{"n_experts": 64, "d_shared_expert": 0, "hidden_act": "silu", "moe_layers": [2, 3, 4, 5, 6, 7, 8, 9, 10], "balance_bias": false, "optimizer": "muon", "train_tokens": 551900000}
Below are experts of layer 7 (counted from 0) of a mixture-of-experts language model. Rows are named router (the router's row for the expert), up (a neuron's input weights, with its number) and show model dimensions 512-639. Each number is 128 + 24 x the weight over its row's rms, rounded and kept within 0 to 255. Numbers have three digits each.
After each expert's rows: a language model's description of what the expert responds to. This comes from a sample of Wikipedia text that the model never trained on.

# expert 20
router:165130144144150143107149138171100068097153131123164148058122109107098124160145091158162104168088106154098137129135141158125093125123148179125143168109139136145074107099141132105127138101135162103152114113116096155145087106121106128173096140139076135131125155111136118167133142099145121113124148122103143131116143113140121179121174129087114110138155130146139167134156124141147150139143
up0:173163114079082135133127164162086124158154114076156129086090124092105125104140150180126093129190120169109127088159188081093107157115155090145148102166159114113090142110142142129135149154135145077148140145158111186094167118141142129122104124164131080155163132123122126135144130137147108116109140128111140123160139103135122151163088143152127168182143158156145128120145125126153150157100
up1:149159184131151102079124102118110144112103097073118123127123090152159150112096137148117170158102141155120141091116149135134141115133132131117121131124147145126136131175087115134118108098174129151097097118181136125147131138131105151160123117094165144120153161056126080105093172131136177110127128129097113141142123114140142102130133134116112094175096132127191105144170156106133110136122
up2:128136159139131106152135107112180116077152145098183140082132146137114149104156134118128135131139142154095160120145160135109150149131111119105103106109104154112130152116126126126098113175097099108124123167170090112131148122109102127205156118125129152123130122128126154143151133119118103144126088133107122114125128155124158154144132114110094122128133110147128117138173098121167144104116
up3:106130138139163129140141109139131094104120156091162133109120091134174083165165090135134127170111109119126133118131110133153133110133103146131124160114155176113122165145122123102091121115160118096102211153118113133075135138107109074150093116153108125116107125131144164168114166121147130123122157125135109083148118150134157107091178112150110128127129102107090151146139162129179150114121
up4:191120124153114134124124101096153129121096119152137137140133140124176106162141123153130145133128156164105113141142152119136121108129155093138156110094122133121155172124160153065137151152098120152107123137127162144142140094126141134127108106149139101069092175112120114152187131112144127189141128116091109120129128138139137086101188126151103129142155111156164111133107083127078126109093
up5:151165143117140110149125141106126110156131147164148136154122107127135141102150105153123118091135123098133146165091130115124081136157151080145097110150113097092161103124130141112111113124114102107137177155104113102152130069124127116119182160168122081110136139143098136139127130094146144145132131119146155149144104143146187123123130118131141121124121124106152101130110077154107125113107
up6:142114179126157133165151161106093159118162149136159125134131141128110161091098169163149120126145089112120136149107140139144154127125142162113133114087116113132174127120146104134116122157166114122130148137092101105118099131150143133154122148117130146208123097130093170133133111145098173147084134146136130153118136150119122109123166117088165137117142126107176109124133133145148180103127
up7:078168155138119086120154124105111147139104141162154126126140117113107093097164128135155130115123120166111103173157151104156122165090133135131135095111148157113107142129120113136118154134131114141135132114128157113142122127136110141152134144087131135131154075100122130158124092101133119100112077139145128130175150134152087159101185115120121091134144128138131115165098147144123091173107
up8:067163118085108162174091069147115111137131108106108112124111164158114158152147168084106127113126140112120153101074128143142165156108120134066104127152125091094099128114136121151152130134147119135102156186151126109126110132149113097098102137146154124154192146085108126109159129131107084117095108142151117102108142184121087121080099091163128136179086120163123068149123137172109153129117
up9:131107108161207120129154124134144124151150152139125108136166124118141111083145095104107139116105163127151118106153124134137162156084131146131110195145148158116087141139131117104172166169146117108144112123105109140119119151132127147117156112109134140106137160118095108091134123138133140093116087088079106130179136106159145104112117172098135122128184141093140121122124102120112158081118
up10:092123137124108093146134126113078161112113128110128112157132173136113121127139150092161137090123119151119105155113113121154114113161157123149113104116120115174137083124117155115141116118129110153184110142125143141112114115122111139129092141100139126088143125106157168177087129127101156067166129176139173122166132136128120132116137104132151127130080082139094146128139086105114123147103
up11:164117179120152071124109095147110157167094141140131125105096131135115134157141124078130148094066111142149120085139082119117132147126131130121135140142132152137121141112130129107097118114162123132119131093114133143127118118102083129151120148156110133111148144134137125129121127122116148091089148095112122136125152119158148153116159116136136121128108162135098081138164113117131094147110
up12:117134069124137152120063136156118140156126130097160118149131094165142141133097115150113092157131144145151111115128127143115135142131122161118084117098134090141107096117114128100147169127171108101123129140127136107096139153141154149110110144125153092088136108153148106145169130108134084105128144122145171073108131136116142071099106115176148091109111115117102126118114109155106166155118
up13:163113157116112098138115093139140120142137139155131074148065153131119122097107122191118125110126179155138129145103134132106114135124138116103148098132110164100137128118087136174134083125153182127133145127156119144151097126109081159131123127124114147131123154151125122122141125096147117150074170141142097105111106150152081125128126157085134145078119166114134165123063118109170190113126
up14:101132124149143147088137114131102143149105166152103133128150132139139106117116129111121068146172142106168090137138084156112107087133100130081115124128133160138150105166135091119154118146111139097140109156052122131127115146168114136151138137146110108113091170168140090129155127121153145143142117150103057158132138170113151098117086123158121142116145124093107065140139146110129136137163
up15:080164140124158080099156100140136130126094142129088110173143152119134130146084153144129159123162126118130126095109150134090115128114073172089107133136110171155139090148088120158118177124108135135155077132137151134115133132150102077130121097135130147106156135130146190156163108148121078131147087136119129132140087133175140108169148097116134171120086112137172112121104138116122117171103
It responds to: Sports stats and actions. Sports-career words and table headers such as goals, scored, yards, Apps, Pld, plus verbs and prepositions in match narration, and coordinate slashes.

# expert 52
router:123158098136102135122149123122151130153095135134127110134089128122131112117161133120112120121115157147120112110154179167137142121178109154124156116114131077118132150155089154134157103115141136082104120133131168138165091155109131152160118113133099114148153107146167153151130141148122109082091101142160072160125084093138138147124142107166120149177135172130116132167107137158118106101134
up0:154161084134135120131123104128153141118158131140124123180136120142112096153118194068104090127072167122119119105141158099146129110159125130080114085146131137162108112138158134103148149113143130183088138091111161110126117140149123106091124089127140151113077092093133129122141143147090125089087066132152112069114096119124152123141128114141168168152118144161144161106122106136107167115125
up1:171090100150148142133070109146145140078150093121121114102109132159118160093112103137121126136106154091141125129141139112155103177130128134103108110130113121109130119093082128138143100099125115119107144149081156150120122119128163159141107114155135078159153113162100108145152091098125144142133137105123191140128117101108162089100141109137109150081109098114129130139170137169089152079125
up2:143158123182084151095134125113103122150131126121151155140108145102113081135108145089147111129138064082138101143139118138122137128118141121152153132158122180100106117144145139125107126138134131172141113148110093125134122177132147137140180122123124126141135110107129102145129145110142153148104137080151160159155133118146157128125172110110103128153110105123129171157152157093127114131065
up3:168150120125139154136143164138144114143112148123143129115126116094116149117095140112150151145116134144102147109146140106142099139141131123124114162120159128092131132100104140136159134152085103120106116114124135100127134080092115168097138133098179143084122109135139138147155125153156169134138087167158156148087169099132131094128148135105163163100149117112120153157121130156114100125119
up4:114104103136158137115130107126080159150143123138102085074143126100132117097145111163140137134088104099160132152176190118087158109115147125178106134154129123120125118115158136137156117166146065142117134138166105152157125117101162125139074130115110142120174123155114110098110138100128143095148137145144137152143116084142106181119097119114139123100158120104099109155109137106149145164148
up5:143156139119137090111140124121123129100148142146137183131120117120109148130163110100190118097118113144116175149123145104158148123167143186099169146160116126123125131134122127106123122111139111156120096137117178150190125150129166134138089113122133074109148156084166141105187148155087161108096102146111128160150131130162098142144119108141145079104172155108114141114103097126129097167142
up6:083120121133123115081121154110124135130146182118105150114157090165152105109116118136131182129120128112135165175164119123114134127139159167184112152114148085141108117175129124163145147105115087116146137135140146136142119157106135117140164105154156129115081139138147148156155106123167154148086151119102122140127158211144155110124173122160122147113139139108151148083138095114139112120150
up7:129102144135110114152141182122130101109140121125159159129161110127120126110141127135129167134131104159101099126181161113107122171132144146102114102144136122097166124140082145150149107160117168094105105113126135109127121118124136102119122131151133063163127120125138116144077149143127126142141111131134155107152151132143116117107094157108142124157119116127125126157148122136109149070114
up8:112104148107114142160098135142099092109125105110157153124119141105154138109173109141094145137140143108133133119127123144150067115152115155139140129118156153160152149142092115103124124120144095093180068107114127134101144138118088152126093149130183157157146087176143123151141116110129153161152132101164137151107136150110150116122130123073192126124193137116168153095136106119118098113134
up9:137094139151103113151128111111094119132098134133093153156141133129107164124135130127165066119093113094121125168114108159149122099155139098137141130139064155179188092186153134134140121111104065099123113188170119128141143122125164095145139128160095140135100131163162090117125107124131115135154133142173133106141102135124173122079101106142159103129129119163135143146163153068165115112121
up10:108153135132120118134141081111100137178139107099145143162134117137154126148157126118098147106125150123154105115187110145107109123114151075091181114133154129128148102122109148129143083151146150149117114129137110123134093101113130098132104130096159139121070148114137149091156135164157114131202132135103154122112137140126111136126114139142139150096133130143133119189112116180118101101157
up11:103098177131085075118132146142142123143136150113139116136129122139171104116125115120145069107101101084150111098114122128147143134171168130145103123111136102126147120127119108118109131093092144129149113137163128141144132138125106135162158136069069133112114128123129157111144108130111118099125122117174118093149101126134152156142094150160108149123116141153136132127112092129140146185089
up12:097147102147166112176087139131133120126148139131145110146157085103129160150140142121129144134133116131101099099156147144113145112094111160151124149098138160111108135137089124152119097194093110142154166112137116090136102130117114144123142147115135117138100117173089123100094088141086143156110130077109164157087117168126102162119159173142142142117112113153108165140110153122143111045127
up13:127169150068087137140117109124157149129100117137157146134123092114125122136138104165149126079135099130140178109129119116136115150134152155131108149151146125150126145112131104145108137094134145125106109105126150128118121171144124146172170116109163119106131151130125146132102074103132129066124146137142134134182116095101097135155123124102117107139105093143140119111150107139125155119115
up14:115159141077083104150124098125116108130154099112149085138101136137123109106104083138102143115150154094126116125119146106115120130126139083128135141132160129147105119134110129158141140168127115132112127163139155160162124166172161098078149105090116105109139114136112115151121110134139185111115106112115160179120121118099123128126112127149084148131105150165099136113121135165124122122131
up15:101105123144151131135122110081103139086116093117160099112174148137145153101138132172146104176131142123137136141126134146153050160101125096116117109171100130144142136125115109111134139116140111138127129118115103108117111119160164113173113101144139132136151130099147100134129119139123120128135152137097098147141112104098111098162111102138128135165085121124096107147113101164155127118111
It responds to: Rare bytes and symbols. Non-Latin script byte pieces, Chinese or Thai characters, dashes, and odd fragments in tables or species lists, such as MPC and Yes.

# expert 1
router:122151136143116139128139125142107136160131130143117096155156115164125153134161159109129086115123108140107141171143133135126157095157160130132133136137101118144157114114142108133123179144133073141138108139161158119144115114090152138110154129109139096085119107107163135109170152116132153103128148147179145126133088156121100133133142145138123093119093141161138113156132111139114076111101
up0:146131140133106157124164086104126156137136147133127169149109124107112123114105079125123103130118112144108136126126153139143167124099093139144157146123104112134125110136121146150145145115127127123108183129158150100119118122138148136138155093138149151148130133107122108136100124156133146108159129072102153096174112176159126149102159123120125111100145099148132186137116102154139131128144
up1:119155164126119146159127165121120124136164151118152132127151136126140134100116146137130139080112113082122115142113141131137088143148102120143121129138129102142147084113175122120093125134168119119090114143121173144112107158131113118152137121143155136133117140156111102146126188131126154149132102125157128115166134115095128138123111119103114141138112113076101120088099133109112135131120
up2:104139155122129130181086107153122110102112138135126093163118131118110155125130150099144154137108130170158125124174116102138148101089116098129116087095171099111128143125127094152137156188145119171158128148084142132117124154113120157143089137076121094126154122128115143148114119130164099151168108124116143111141097090118142115148101148139176133141131130142101143120129093143121140144156
up3:162124125128116135087114150139166106140128137115098142122136134131117120145111129127126137138162131118086118139151150109124135110181114107108116112138118160108105170151092186139136145121101113096143102094117115112116150104168152149129143153128128102099091079101146121126155147107168143121138160126171156115136116177132122174119161104136138118103137129114132089127111140128148096140124
up4:115166130192139134148085184092146111123164138099113153147121155115128143136112121101091161162098128103108145133133128158123137105109128093138126171137126112178118169141163121117153118142144088144122102106134111133127161144137116149100101151130115148109146142144131117182116146116143114133117127165106125108118079154112150083133120111139132142163147134111136147184101137123116098128147
up5:133140104145090132100131077116090100124132130136095156157159157110107118099144086132085144135095095130175128130118103109128096142108094116082119086141130099112111137148152103102154133157138146126122124128068126125126148128140106172115125142146118102117169173149154140117150105143117121146093089131115133126115104122091162156152106151121106147076126118169153123114104150128139153132130
up6:075155139108131136134097155135080136129141137157155127161131133123109102146114136115122150090165119123150098180160101124156136144177113185111135102113141108126107132154127143095131175145163085107126115125122142161142157102108150148137143126119101155124119124123157118106136156120122105092163143110131101079128121098130141144113108132122161032140136051159141116109113092086126139116166
up7:148121144109107141139096124120092131138136127129092123122127113114106137121123124121142118153102131107146118138118124126159133125143097117081151077120141106137127139144141101122103105109122169118114121084116119091128142134156131176152088155104138151117109106126134115138081106105117127138124143116149115106134116147145135131102145110133131148126123112127155142169116120120111140142125
up8:106130130107145097177096161094114143124139166116114127129106120113135137091119151078132118117106104124115134074100116152120115199125131146108153123103157115122139067131095100105112108133095173110118130149162105095184145192100098127167155164125098160145160109112107150133124091104096119112088082162116106144154121111091128096122148158107150159128144140132159112132128157164126112117138
up9:177094104102095110106118152123110144120112123144128133127126142135133126127142141137163118114150158133111122134152134144102125134100155113103136139160115134062117161107163124129135125149100134142149117145135140109155152111102118147121103109081149149109142125161133137105154112107143100099124105090118163111156174135120104081107123127120133124111132144116133116141119136174138126103141
up10:139096119126152140105160139166065142118114121132115134146140122162145108115158130104137113153077147145099170120121137139154123138109117166132157185147128158112132115104128143110156069082137132100111127162128161177123093144142101149184152101131143139136116114139134177110144114141136113117118136145145121102151134165106119127151096199099158145147142119093105134124110134107131112140135
up11:126162143102094098100161142169102075121122182127168124114134127158138072143120120087124118101165125147099117077083148132144109178127079096144135136096113148107123166160136138144115099111144194163132139126163089123091147134113126113115102116158155140137143144131140141122145148128114111086154097128131124160176130107110144145132146130092102116128138165171120174116129095114149159172149
up12:125130096100152087139081127115148104148130114086146098160122071116175127147120105122109092065155120116122116148120097155146104146136127125118082106145125116103128110113133105098127165128101121135137115144118113137133138113145151097113134158085166127112148146150144143078160154127091168109156146115163128128120103119167115176120124127159152139100138109144153131146136148118145108131093
up13:144108139134149122132136105124097119117104116122158153116152155092131154125125149130132151116152117116093144186148129120139152092160109104112110091134112136079104112099160103142121130152138123115106125148117091138122098125151142134144115124138177129156097148102128130082151094092170163157121144121124103080168113091071119145100163163140130144128100110170110148114105109123103101123120
up14:103161175118106141104145158149117145150117126104160125120107141127114152117151127109128116118129151128160141145103126136133118136114132159166126154102091113147103110150108137106131134113183093070143141148113131155130120092136114090128144136141161136153116153111150105089104141133121105132109139108143086186081144112087176128136110131105103110155137105079131121075093117106097175106097
up15:149148122149158132113131079134164099125135136089134111108118120106120102133147094122118183127168119117204113143091130102145118144132135135126113102086107110071128125101095133111083167144144118134149110112099092077118148110168169130140140142156082126131126154197141128165152114107138121141163130115194116132115167140156131144106109132140122158108137133099120104140144122120134172113157
It responds to: Passive past participles. Past participles after forms of be in passive clauses, such as based, located, released, known, built, situated.

# expert 23
router:116112124127084128131181108123133148135105066159140133137150129151146145146139169131160145151105132159134144151120148165096176090118117107164127068179103137096116154110135088163114142127115131136141154187129088101121117114125123116134148109123095136129153125124148124096127192141124133149158129130119148128159117158146086120160118100167126126101073141115117162155131126136125118076117
up0:130151172140127111126148095094146131120150124120137152148093134105129104145097110147125058157146111106091138119147152117157163160133143167151101158163146103170139168126105156151128131152109178162101153122139116135125129139139098147088104119140125115193182139162176109142150144131140123159129174110113116158169125127118130150133082137064124108103174124116168129160113130103138105150146
up1:124140130107112193139115108174111129099140168144100167138120163160148133162140098159144124092179106112085113145139140160132131126105094102129115110142096142174101174169079115109167125149130106164108140117153167116105148155088146096124116120162125138136127154139176160169171127147128149140115129143131136147144140085103154161145085138149119133128151122141112113123154109140116090097116
up2:164145133113197086109190149105100137125157130138155131177127182130069152185115123146137089107137129127151135123131134119109160135115127111100152189075113105136160121146148119117147090150136110151101128098147131148139110120146133146138100152119096135100113147092131143111133131088140149127122127111123164094112121116085106103162103141119139116128136141140147142169156089129108108094139
up3:178141130119144116121161103087096140157104148146149151125085084106094153149101126143127122121142155124152151163143105123096164155102160083083120119125147118150120118170125140133089126111162142147095138118100146137148142088177107102106141151104103109116109115122095144133096153139153148127141142119166154135159139137106128151160093102121149168120147167145121144154115100120105114077158
up4:095107106119116131107120123077097110111133094144124149148103090141123121156137151125145167132133102148151125144168113149133098171153123128173147150120129085083105122126137109123150097139139143152134169143126143153115150098147112148096119118075099133128142085105100119135144139145122119133152107143140135099110116104136174122159132090099123133122142126115122189129168096145119121123146
up5:096115086115100134083120099148139177132163156126118176096123143067084175077106066139119164096131119146115122139124165145108139154186129101190112120164117112131102081103150141139117061143159125128131144076096088124121152124098129102129142158093123141179123137079107130148112157147111108154141122136162128170131087142147129151132093127123153148147118155101142081121114154130148143148125
up6:163122139125166093173132159136158106092104133107164131152097124143133120133128191119126126129114123142143091126187111127126164145139174142112151115138105094117130138113151154112109125122072120120131133146132142143144126120102152127154122113137125172136131146140124154126145121145114141124128099130187137139126113168136135114090119148171122131094120153114136134136116130079152132110120
up7:124131138101124118147115096124119126133111140100168121128129094181111150137090153136148152172103097144116123146120135137101117132118114126141092069100146123129113154124136132137115138116115098118155134100135122092156134089109147112129141114102096138133075125141114134135132124118125134125095141123117151138114129101118122168142128158123126144067125134128114109139133132124098130124134
up8:160117152144124090128107147101141106155129147158138133193172108090093107110081140120124112078134145122108119158138097109158178136107128142160137129062186124175150127152137060093053121107119109096133120105100133124093124121138187118107089114158144137113125135155092177184148111127175157115139077144111098129108134114113104115099138104140112195143168152105124107111156105155132111110129
up9:147103123144144160129072127200178142154113193085119109154143120130166132130111135100163177133119139133134148137127103140116106141135164131124145140090141146110122104119175130155079120066137145128130173128077097146103113130109102135116123109117118143146151098124136112135133103142157102137153098159137146137130133162152132166148104140125101188051135149100148086088130133152100142168168
up10:125149108092158137154080137136163156140097089089170117124118140094113145130108123158126179158144100161146157131175096127130143121152124124127112094121164118138146117137112136145138136139108122128128126100137144151157124126184133128119144097066112138131147130128132127120117141109176138038120157108129140132154134102133081121139133192116153133164130083125150146152100129178095097132119
up11:128147144141127096127175128090142104126128119100104111153127097146107152156127140128144166127099153127132175137126100140114112133142145158115139138131135088159142139093110179112118143120143176143143174107148126116088114137153111120154110159170188101114081146111120105099163071104118127101145137129103126136123151140178163125162148099137113139136112114130067133091103141104111102114161
up12:114120117187135154136106137121116101125146151168133125177136137131086135115144150145138105112134163089174185143090108126167157106152105161148127113100111153133156147126144127130163144142130138086154142130113113110093083133142169138147102116140118119092113105131122125153143087151099129136129151122146053115126119116175160093137117113136158107162127120125087073127139096116096117144127
up13:154129176159127147152116129101131130196096121120180150129138165147121126101078127133133092144098111148114129100121134122120157163165150159142155139122104144150146108154127157101119146141151095125104122113124108107091105133140101174102157057119113127087100152107150125183102115116118167133106140112123174114134139137123113139119132118107139111149111158191187125140189155140131118134162
up14:122146099086133106106114113096098136125148121128130105126109137151110148126142144087114121122119185123097160120070095185134143124125130099155120135124149125093156150162146138136142117131161121113164130149139144140134144120115127103115170094123175162146117141127139092113143117116165145153149107089117146156166146089101103089129124138134149136146068130123108128128107110104131113135139
up15:142159118127166112148110148156147101122125136156143126104107094136098136110127099084138083093149141129112109094126104148125122127119164113096127124115177126141166145092132094134125156138162125087110129118147114119102120135125105092126113175168136115153085163161100109126076137117109155155107108124124116115119096136136119142146117127104187108102091122116121147101072090107154147092101
It responds to: Institution and collective nouns. Head nouns ending names or noun phrases, e.g. University, Museum, League, College, Society, population, culture, audience.

# expert 12
router:124171109151117140096153146128119082122150068124130075137108114150134119127146150134120158127169132156143127131120119096149132100133116120107145105131120141128086061110118125137088174167121091096154088096127138097135134143129148126084152129114096115093134128132144113132155122107137113129109147150132155144076096099127131098112106107173131152113134090141171100100122129119143146125087
up0:119109161172109102125121120147124129158108148107117143135109103168169137136128145151111167143110127135091115127132147090155120128097147137131120132133144158126116145140114097129098130120126140113146187180127124122159124090127114131124125111112137149094056098127171130145151106162119131117131137109159104145150125131121065170126144119158108134113130169122081114170149093077137155107144
up1:104152162090122119117128104105118112083082143136158094135101102107121097161131135148133105139148126117109066111170104132112128117110110124169123158107132117113117110143113100139143168097071132129124107179124162164135184119143182107084138158123150131132130102141137159111125129149109126095106080112118112144113074125167123133108111097152110087141137132146129152127131136078119106109123
up2:117118159090109081138113098116130126165154109087145106106076122148121131110103149151142131133131153187147154149144123122143126113152154124157094094153119180114154121116089140143176182158132090140113107145150146111119139115134147119094143102136162164138122122122133086125139146136059112141165123135177111123139129103182149132136126152113139101143118133102148156138128147099154092115107
up3:105118108093101154141157146108100147118120114157169113163156079154144112108139148134121179167129122168124133125148148122099109120078170124146125152130081118089125126141130138124119101134098134128128107150119188104174146095095133117116099119104120122114140101109131153103125147139151150119098141116105180128149145125127158098103151160155146111116108108115122123183127140088121154136152
up4:182100122111110113098106084123121153101139170102123108122118141176098125101114123136140149162122120107124112169181142127128131095126130146108130126125130134134193127143119111132123145157138123125152108157135132137115119124163168086127139139162158122123152173133119141166143125174142146148124110152141116118077133086157125121123165100101145107124121166092147123123072108103084111112146
up5:137147102137143120123126092141111186105160119111133157133131130149127138153111131160136123115158128124148146120103132135126095164170122110142122129155120096116127127137149154131153101117128126177151128085108130144097151132152069100140126098122152141084136145132160140178115120124114104147120106122175115144108125126091142147151134128125165160134148103108147136129116098171093101116136
up6:139134174083083135134121111135110101154103115163152180116125101093105131102122089166127109100132149121143138136157124068124098104162139079104166119077114108121078135156127158137118162122111104102112115104148144133089156126147118116117146145147144138098099150099127144168073119136107149128125148124163122132105166147104132096163110144119111143150130106127132149139180119140075167088118
up7:120127122105147180096091138081123118101136075139106134114168115113104128149141126174133173151130094167141169126119094143162142155168144151112099110118132142118140106130103131126146134129123156132134103083119113141138125135124128142121132101115149117131098101139149121148150089143142114130133125146135121164132108114096131126131175143157143170140154103147078090148165167164120160110137
up8:116123106121120159084129138091161147117125103118112132140129168107122088074105121103118101169117121116112125102117142124157142170150106162099144114169146106151124116155098138139105129153133156126131156131116135138112134108134140126121108125137156145132154110113130118136134158126113088158132162102154134166144152171131131121114167120161128146142159149121110165111168159136128123087149
up9:157122099056094154112128118138132119120108152141163168187139071093133161134142152124143139143119120138104140122128117097108160146111140096128150092126091092130109167128123129166134120055110121135117098125146128063127124104130119129114124154187077151108123159117129138105141122137159137129136108114160141152111141149158110207171153148139089114101136166109136126118113091120108140103118
up10:130143130152187121100112137113142109134115131119129128083166113144154138132150167117135109123090138137144122120149173128130175134162120140118134154134134130142107159150095148124154112140130113139136063150144130098097165139147156169124129124144111104151126140129121099084152136138112153153130141176082140133126118120077118108163132126141153134118135138103089169098108114164128126117135
up11:160109126108147123128121164096182127120150145136141125117155093122118168078103071139113097135128137107125125108135166146145136099137116145125140139154189066108139108116174114121122154097184102125108093124116130137170148145102150112158129165108078125123172113147117134118150112173139111091132081166134166095137108136151086137143112130149142148140111119119141117146154081136167124123077
up12:112125179105152121106123166128113117159138113107135146115169109151088113111102133174130130084139132133127140148137090111143088162141123130138134126129136155130125115143121089113110087120145151133114120127128138112093118118155119131137142121119156149156146102090118121118135119147124131121091154164139127113147127134143113132169114146100125102127117085193127135144110158123149127156150
up13:140130103129119140137144130145173114123156136137133113093111142166134116137111097141103134086092112127112134141158119067179128131132115125111116155092159091146136132151129115101098185186139092097163128159157103129141117134131155143071130146167118112115129184163128111150128123139125090155128102164120121136143142123160136182070142134131166087114146150139139133133188116094098153128116
up14:142137132118180158125110146151107141104151170143109160128086123104155129092142145164118117167143126124090102107139104142156080158154134112159179142128121102126124115129190147122164134132162159129155133087129145115104116129151107084147095157133130092102146145094156169113142097145132088136101095116171104124132107145122132136141139145111131160145122114109096092148105115165117081147112
up15:162116125115133112121099149130119098121119107111135199052142110139133135156149165114107119108143123136131156129103119122154124106087171163077162103122104076120112094166132108146169099102104126152132121097168109117119112151133163108155098116133136150156119145100091159096086113098122134114124147115102097150158126149152114158149124162113149095131078109152148150105124138141106148068118
It responds to: Nationality and place adjectives. Adjectives before nouns, especially nationality, region and size words, such as north-eastern, European, largest, National in United States, World War.

# expert 63
router:137120126149128118157145150106126121100076114140099105118128161111137128106165143188159146135119142133123128168144136124137149120146165098126170181144103192119153198109098109103123105126135163185122128102145108170148135116143124119123153103106147130065140116112116115130120138107133099124130141148149122135137116143103171175124128107144161078170168138118119110143127088100071145150142
up0:126080155110142127109126154104149165160116121100148164141104108125145094111095090126129133156138149113107135090141145156133123142118157144127115073135120122162112126144129179078115129132142137084105123120120183138133139136100106131116160103123146135087114104119102135099158096171128110159155172104129111151128164117132077160126125123083109106123111121156138135170147123123125089127105
up1:100147121117112090123110092107157112164143113170122136162072191133126132152154128124164084109160131117090125128129127074106132126134129146149130084151173125077122106095142164150097098120152169188136110153120134097139144112095082141141112109074118113129116117175144160112153141105135105131138083097131128125116156119121083134150130095123132138139171101128085103142119121181112132113130
up2:103165160119110160097135150133118134135170134102109110126167135158088118121126129133136108089114119159129134129111139115118140145107137134091142120153134139092098166172099141170112139181135131107129131124152112141171131100140162129082105144075158135100143132126134128159122132154129114144146118103145090148107153093113063171123168117152138094127121134174105138111126126139096143067095
up3:117113154112153132108148062120152113187189130141160118126119115086135123137110106099141068146097135069141113149153124109129111112105103152124105103105119145127123172135165143120109122176108140151155133109117138114129107112089110129171173101090146112092142126152118105133156114072158097125171154106161146114130123162171136117130132106124164147115158139124146165121156094096150144139133
up4:132133158124115129110121109127098176137102156113168153147126080148133127159109084144107122160147176120149139149149139161151118116116136096106124126141179136128135147158139169171112121149145124117174153114122130158131111114099079136116140122104143122078127118137132135159127104133140099078137118155120109142115129131134147122123125123137119105134088143128118122139120122146115135156149
up5:064115134136095163139133142168091106178142067149155132094134109111139124100146160172131124125141129128123113112127120135124146117126120111141086113153105148101164130130180131144132116160155124141095092180080106128097126080128130150096098093117098101085165114144128117162125169144137077113157138068111158160113123113123148102129105105135131134089123091099148153109114121158148132111159
up6:075135135081096138128132165154105169140140121173153155108132118135156101125123137141125127156157087120129114137139137145168094141094109094136119118183102122162144146168098130123113142146141095071145123099104142120097186141125138126119134133118103113163140097138170163133163148150152144083137112135124148116147136143160113162104137132116121122081086121165156119130125169091172124105107
up7:087157112152109133123121114150120139137136100102152132120113144123118161118122161157126130112109137153111110126145112126144143151150104147142132094082147136103118140149151144105162146142138095095127117131137095155098131112151104129067126122118106129141104124108155146176121126099138113141149134123173120162125106127113101113105139138120137123129163158107130113134191099135129124153149
up8:137137140110142136108124104129157132126117099141148125133117119118124095103134148124127112137095165094128110161164113111111163114142116137116173079113128167111134134145144136093082138140109162136067134099111128150132110133161117084133113118120135165133107099132147152099141144092140155120137072093142098121086139147163106150138122143147144115136165096129123163140140148132102101095124
up9:110157128129104159141120117163151076121102098117093146121131119124130134119121167126109172095119141168129108132136141110132130138101152106080143129123138115147161120131127136116184120127100137128131137118152154084117122145090116104110119130147126109131107137153125144139065135157098107103128140114122112122116147113163118081131126081130125150102162132149117117136108115152128140117135
up10:108124113105115098094169118105161138083122142128095094114112088114155172130122165125167149121122145135130100074142146115113131103136130097076143098114173111139146096151099124146162108144140134156126125161115096125104135153094134096135094147107106108183102133119114144111114122122125112068141145165107149108129107122127118114167130168125125123156116156109128125127141132115099136121126
up11:174121096154147110110168132087142093160147116106105150129126128130136112178138128113129139195119179113099113154135094115172149128107175122140085154174136152078101081121160097130169130176123141118104119150130088133139156091126098148133115126137180110112133148147105180142153154161105136120205143137141124157130123117073157094153152142163151139166119156148098107087090132089110101070124
up12:129140103119158103143148141088177162087107126154121133136154154156126158117152127129130123126135145156132173143105131088105159140154128151121121117186124132124132140116100150136129133109160125136137158135119129126089098137101122140121118147146159055117129123127105130125172122061088134136144139112133086102136125094140103134107145100101182142132096161138064112167141148118107134089115
up13:160135123095116115121094171145139142105171135111109147144140122118129144126110088154091107135160106093134138168121114107109119118127160109145134118113131119137126139160172112149137182137154106159131107159085088166141118100122170122137137123114135146136137091121133103134148106129144146085123122109110171142139131132157128128124106091118121104171114094112187158153153169130107152119123
up14:150144135121158098161136128126168100129177081102118128128141102120118098120106148151132095141113135159144134126116166100078133145120110187130112131075136124116098095128086116125118169137117178133134080142145123127118118126124149154130132112146122126099177132157150111131118121127127118138144164118141103095119135152080146123106122112131135124138129143095133127121141116123151090145102
up15:154102093092152136094096096166164128092095146141107115125088139163152139146128085126138121120104112160132130110108142158145133149103110118121144151114118153145101133129159127129154138147093104109172109110125154089152163158112104082126127146121150089097101143157124149144126110116175136114156118136117136140134101150142154131137159120151099088145137129116134124138124125096095115140114
It responds to: Years and clause connectors. Years in date ranges and lists, such as (1928–32) and 2016;, plus commas after dates and clause words such as however, where, because, there.